Weights of a small mixture-of-experts language model, trained from scratch on English Wikipedia.
Size: vocabulary 2048, 96.1M parameters.
Experts: 16 experts in each of 15 layers, 1 pick a token.
Training: 510M tokens, 3892 steps.
Below are experts of layer 4 (counted from 0) of a mixture-of-experts language model. Rows are named router (the router's row for the expert), gate (a neuron's input weights, with its number), up (a neuron's input weights, with its number), down (a neuron's output weights, with its number) and show model dimensions 0-255. Each number is 128 + 32 x the weight over its row's rms, rounded and kept within 0 to 255.
Before each expert's rows: "comes after" lists some tokens at least twice as common just before its tokens as in all text. This comes from a sample of Wikipedia text that the model never trained on. Tokens count by the router's weight.

# expert 15
comes after: " to", " for", " at", " be", " in", " of"
router [192 111  82 142 165 128  91 129 148 102 138  91 110 104  99 121 181 134  88 105 138 169 143 108 140 108 106 166  87  84 134 102 144  44 137 101 123 146 111 135 193 100 140 120 116 114 149 113 113 135 136 110 168 114 122  94 173 141  99 129 129 119  69 109 138 120 118 140 120 142  73 105 183 110  51 110 106  96 115 127 171 147 169 117 134 112 186 154  64 125 154 131 171 122 137 152  99 160 125 118  77 128 170 123 120  73 129 129  82 130  73 108 134 117 187 123 133 153 147 103 140 174 156 147 152 130 169 127 162 107 145 149 188  93 204 184 120 178 154 134  83 138 155 142 100 129 143 175 127 117  76 184 125 157 136  96 161 144 178 139  84 144  93 112 169  88 128 125 103  88 136  75 210 158 143 171  97 151 146  76 179 126 140  57 116 108  91 162  58 132 136 169 128 138  90 163 185 152  99 161 192 144 153 176 129 113 164 155 144 129 138 188  62 102  80 129  89 157 156 181 117 163 164  98  72 126 143 123 170 146 115 202 109 138 113 148 122 147  85  99 135 198  98 161 150  72 115 121 116 113 182 130 162 152 146 119]
gate1 [126 128 128 162  90 107 179  52 149 116 123 151  94  87  91 111  74  90 108 144 137 148 164 114 119 101  75 211 138 108  66 138 186 128 120 139 112  95 154 178  92 120 147 156 106 157  78 167  97 149  99 142 158  94 163 145 149 151  71  63 128 145  68 147 140 153 164  97 127 162 100  91 134 161 170 106  91  97 133  86 120 150 152 197  76 162 126 113  69 108 126 205 109  82 142 177 116 133 166 142 150 183 164 168 168 122 180 136  72  82 155 147 156 178 190 145 161 108 169 195  98 152  93 144 137  77 212 109 142 179 173 122 154 147 140 210 154 147 128 139 165 140 117 108 130 117 168  92 126 153 116 136 133 147 138 150  69 125 197 147 116 125 155 125 110 186  99 119 143 162 107  61 107 135 132 174 112 109 145 124 129 125 132 126 121 123  57 136 187 106 118 197 127 172 105 101 131 155  92 146 108 122 110 128 135 147  90 181 165 126 181  99 133 157 115 119 175 125 108 102 117 148 164 120 113 109 107 113  87  94 116 162 133 135 115 152 137  79 140 141 121 113  97  70 120  78  80 122 135 102  95 135  99 123 101 126]
up1 [127 159 160  94 136 152 102 180  89 169  80 120 170 164 173  95 164 133 189 150 127 126  76 140 150 142 162 118 110 119  98 144  92 149 143 120 112 163 132 101 148 108 148 122 106 131 169 166 118 108 157 113  95 182  63 160 157 127 175 178 115  97 158 109 111 152 115 131 130 161 177 161 150  99  85 141 190 167 105 144 153  95 108  98 131 121 126 131 180 187 122 124  77 137 171 114 116 136  90 107 124  60 122 108  84 112 138 155 197 103 104 179  97 106 134 123 101  88 106 125 160  98 178 184  99 174  85 153 151  96  68 116  80 142  97  57 129 152 111 153 134  96 128 165 127 128 115 152 150 139 193 132 136 130 127  93 141 128  64 125 133 124 164 213 136 138 180 129 122  74 145 143 146 128 120  68 172 207  96 168 151 118 125 117 171 138 176  79 122 115 101 138 143  91 151 163 139 121 167 109 168 144 140 145 131 113 126  53  81 162  62 131 117 104 123 142 136 187  91 113 112  86 110  90  99 166  93 190 127 119 215  61 104  89 185  78 134 188 148 120 145  94 164 153 134 157  96 161 100 115 157 115 121 135 122 108]
down1 [136 144 173 165 155  61 155 120 144  95 125  90 113 135 126 136 129 148 114 142  96  69 209 133  67 124 137 139 111 106 131 169 157  93  98 111 138 200 133 143 102 116 128  90 106 107 148 178 121 195 131 164 181 114 125  93  93 142 134 104 157 106 170  70  62 116 140  84 126 135  86 202  85 131 110  67  75 128 180  75 108 184 123 155 111 161 125 156 125 192 119 138 108 133  60 147 162 172 128 124  60 142 109 128 119 113 149 112 124 120 129  84 152 122 130 144 101 112 203 107 100 124 139 195 121 118  95 112 133  87 118 109 104 181 118 187 130 109 167 162 151 165  89 142 105 151 168 142 136 155  65 166 137 135 128 116 119 124 151 161 113 110 139 148 119 162  93 136 144 148 138  64 140 114  96 155  81 160 118  79 164 197 101 133 104 110 117 142 192  73 129 157 103 125  74 149 129 117 126  97 115  83 191 165  89  69 142 121 132 100 125 192 206 174 124 133 118  67 160 173  91  96  84 167 102 156  88 135 101 132 100 135 127 127 102 106 140 125 190  91 155 155 143 131 119  76  92 148 151 120 106  79 133  95  95 164]

# expert 7
comes after: " ", " re", " w", " (", " d", " \""
router [ 96 131 148 110 106  71 154 174 108 141 176 119 142 174 120  75 174 151 107 157 125 150 130 136  72 103 146  84  65  53 116 121  83  94  98 121 130 198  79 181 106 158 129  84 107 121 126 130 124 134 130  62 145 134 126 149 173  97 130 103 106 110 104 121 137  98 123 148 133  99  91 122 116  99 118 171 133 118 124 131  69  68 115 120 104 164 146 160 151 123 118 114 116 142 159 172 130 163  81 136  67 113 105  59 154  59 148 133 100 142  96 110 170  65 118 100 119 143  93 114 119  98 136 161 139 126 155 100 158 136  74  55 167 154 124 101  82 111 161 138 169  97 150  63 122 137 186 140 114  50 118 197 110  79  80 134 222 111 129 140  68 170 141 104 103  72 162  91 117 105 113 137 132 171  85 146 136 152 112 153 142 154 136 105 110  73 189 178 126  93  99 179  95 145 173 107 154 125 129 122 140 109 134 168 118 168 112 145 155 129 137 106  91  70  49 181 171 113 162 187 202 126 114 155  79 145 134 126 150 109 120 100 105 137 122 111 150 174 141 156 113 102 132 161 110 111 110  94 109 109  97 171 103 107 162 126]
gate2 [129 146 152 159 156 103 118  89 136 109  96 102 144 111  78 113 142 132 121  91 106 161 145 130 123 110 103 120 139 165 126 127  92 102 136 156 160  63  95  76 117  85  61 133 116 158 149 121 109 102  97 159 171 154 140  48 122 128 164 137 100 165 122  84 181 136 182 125 153 154 180  86  84 162 154 139 121 148  94 106 162 140 110  41  78 104  88 125 119 109 146 143 133 199 148 160 109 106 140 168  95 128 112 118 109 117 125 168 100 150 127  84  95 173 138 133 130  91 116 148  98 134 107 121 182 112 201 198 175 147 156 151  93 198 170 105 153 139 114 125  70 148 135  49 126  66 127 182  84 115 133 124 134 103 121 123  84 158 169 159 132 132 100 133 113 149 111 159 116 178 134 152 136 141 120 152 143 117 162  91 113 147 157 120 140  80 152 133 160 133 150 126  81 150 138 138 190 141  90 190 112 149 132 141  91 137 117 145 173 161 159 100 100 175  78  84 117 117  97  44 114 207  77 145  62  83 115 138 107 142 113 101 155 164 153 177  97 100 110 178 160 166  86 156 183  77 104  89 128 163  90  55 132 158 111 164]
up2 [101 155 106 135 124 143 177 196  99 140 107  88 117 127 154 126 124  83 146  99 155 106 126 140 138 129  98 189  92 109 204  95 153 127  93  76  92 154 196 169 127 136 167 139 159 133 161 154 187 142 131 128 127 128 124 219 160  98 107 174 142 110 155 152 111 172  58 140 120 148 107 143 174  95 130 146 128  95 191 124 138  84 143 154 207 160 146  95 138 125 107 115 100 133  94 135 132 132 147  89 133 156 163 105 181 159 125 110 183 133 106 197 121  70 125 117 142 134 150 137  93  91 144  97  64 161 105  90 101  91 167 123 140 120 136 115 110 103 158 112 138 130 151 161 104 185 130  52 173 156 157 168 167  67 107 150 128 139  81  90 103  97 167 138 108 106  86  87 147 118 148 147  65  88 104 108 109 147 111 127 154  94  96 125 113 143 106 165 119 110 101 105 212  46 136 121 112 142 185  62 114 100  85 104 134 150  92 170 154 102 123 130 192 110 135 135 108 120 136 192 137 101 139 126 151 127 166 140 174 128 131 127 128  77 137  78 179 158 164  69 101  80 150  43 113 137 108 184 129 117 148 145 122 105 173 121]
down2 [123  89 156 193 158 126 102 148  93 148 126 217  55 134 176  85 169 116 109 116 162 115 161 160 115 150 128 137 140 112 120 145 114 139 160 147 174 149 108 120 109  99 141  66 120 150 192  89 137  60 144 118  80 154 160 105 101 104  69 121 120 126 158 123 155 116 104 140 145 122 129 121 131 123  87 123 136 120 167 158 128 111 113 169 121 165 130 130 133 108  95 102  78  56  86  88 127 118 117 182 124 150 130  89 146 120 140  81 126 180 165 125 150  35  69 135  93 158  99 160 144 185 161 105 122 124 142 139  64 179 115 107 158 115 123  65 120 166 145 125 167 109 145  69 121 130  76 112 120 146  82 159 128 190  87 143 149 119 154 160 105 172  98  96 144  80 145 120 148 172 112 166  98 156 199 145  99  89 104 124 101 104 157 125 143 106 126 131 119 152 101 130  87 191 146  93 102 169 114 125 135 181  38 101 135  65 132 148 127 144 188 119 117 122 170  84 101 120 131 189  86 135 180 106 129 117 114  89 106  73 121  87 147 176 120 134 128 129 157   2 128 144 124 168 158 134  96 118 153 169 142 148 134 113 165 142]

# expert 8
comes after: "\n", " |", ".", ")", "==", "==="
router [157 114 145 130 131  57  40 101 145 121 141 112 154 176 112 138 134  91 104  86 150 150 132 149  57 138 128  91  94  95 160 147 134 103 149 159 169 154  90  83  90  74 108 130  95 145 122 179  86 154 187 105 150 120 106 153 145 159  74  75 134 159 119 189 150 164 134  92 146  99  98  95 108  77 119 114 146 127 103 130  79 101 100 107 180 145 123  29 109 129 122 162 161 146 154 109  98  80 143 124 137 157 157 123 111 150 132 143  84 149 132 124 184  94 164  58 139 163 126 100 125 107 164 183 184 149 132 170 147 108  71 105 155  94 161 147 145 195 164  74 118 140 178  80 173  91 122 149 130 112  99 131 171 148  71  88 183 114 188 177  71  93 147 139 127 103  80  85 126 123 149  89 111 179 151 130 110 137 148 161 123 145 134  80 114  83 133 168 109 125 130 115  91 114 134 115 132 196 151  74 126 132  92 114  94 117 165 150 121  95 177 148  67 117  77 176 140  73 183 127 192 106 116 154  57 145 104 160 137  95 110 129 111  93 119 118 123 108 125 139 117 160  73 136 152 101 110 151 104 123 183 128 102 147 133 157]
gate2 [146 154 196 130 142 150  98 170 135 115 116  83  81 124  75 143 109 141 179 156 104 172 125 182 185 136 152 106  90 125 125 164 127  72 134 144 123 121 147 105  97 147 161  86 134 133 135 181 136 163 116 160 133 116 137  92 158  93 145  82 111 116 185 150 121  45 114 137 111 111  71 154 109 161 107 106 102 166  92 152 112 127 109 183 104  82 117 167  68 130 103 208  96 108 176 146 123 139 154 121 159 186 135 137 125 173 128 129 125 167 127 148 139 106  86 112 114 141 205 112  79 129  57 174 132 121 139 176 142 153 112 174 152 122 144 163  90 175 127 112  95  93 115 155 120 137 114 173  21 100 133 129 101  80 143 131 107 117 110  96  96  81  82 170 156 174  97 188  98 137 128 106 105  96 147  94 155 169 111 134  76 124 144 131 161 112 119 112 131 124  82 119 162 127 153  95 111 105 105 172 124 119  80 142 140 112 116 110  71 129 176 103 125 189 127 112  92 140  84 169 140 139 107 109 102 106 127 149 109 117 124 142 104 201 159 113 123 136 191  91  94 164 219 172 110 120  98 140 118 165  85  86  53  67 144  75]
up2 [121  79 143 132 160 130 131 125 116 109 150 145 173 136 168 166 119 206 149 104 136 127 171 121 152  67 125  73 155 169 124 149 131 131 117 103 107 124 126 114 183 199  84 169 141  96  93  87 164 112  95 114 104 180 146 174 141 122 122 129  97 118 127 147 140 116 161 151 171 148 113 112  67 109 103 178 113 114 166  94 123 128  95 123 124 162 145 144 169 104 139 139 100 134 116  79  87 119 102 151 115 132 179 121 147  95 145  73  41  93 105 129 165 124 139  88 134 113 152  99 185 162 155 152 105  94 100  88 140 118 165 206  95 124 107 144 192 152 175 161 135 142 148 150 150  63 101  69 148 162 146 172 129  99  99  87 154  61 140 102 159 158 129 107 144  90 159  97 134 138 173 153 203 193  94 108 160 125 175 120 109 143 150 111  93 110 102  68 201 125 164 116 146 156 120 137  97  60 168 145  77 101 107 107 188 135  99 154 150 142 133 115 130 164 143 143 154 150 124 100 110 112  97  65  80 128 155 100 134 175 182 159 173 118  82 119 199  75 147 142 100 151 145 120  82 102 148 120 113  68 132 182 165 197 114 133]
down2 [116 123  77 104 126 131  68 159 132 170 150 118 108 107  91 157  86 152 109 101  78 149 121  77 131 172 129 124 157 169 133 147 116 127 150 140 125 108 128 149 100 103 163 169  44  79 166 134  72 120 105 181 190  93 112 136 197  76 135 107 164 150 164 119  88 161 107 190 124 164 114 117 121 107 179 123 134 162 120 148 137  72 150 115  86 129 130 125  83  86 147 131 111 177 120 130 172 123 128  77 137 124 131 117 119 137 141 159 190 154 137 175 157 124 181 132 164 121  77 170 105 115 136 161 157 109  81 141 139 113 138 199  83 145 134  70 114 140 167 141 177 130 159 108 127 145 246 158 165  92 124 120 146 123 170  97 147 131 182 111 143 100 131 145 157 114  70 167 156  76  92 117  59 155 130 173 160 109  90 148 107 144 162 122 125  95 150 118 112  98 126  63 133 145  83 134  65 127  89 184 168  85 139 121  98 181 126 134 137 176  99 120 118 103 161 149 175 130 171  93 158 156  92 101 150 164 228 133 125 142  92 158 123 139 128 153 104 150 167 152 191 134 135 160 144 125 148 162 169  68 134 148 132 115 190 112]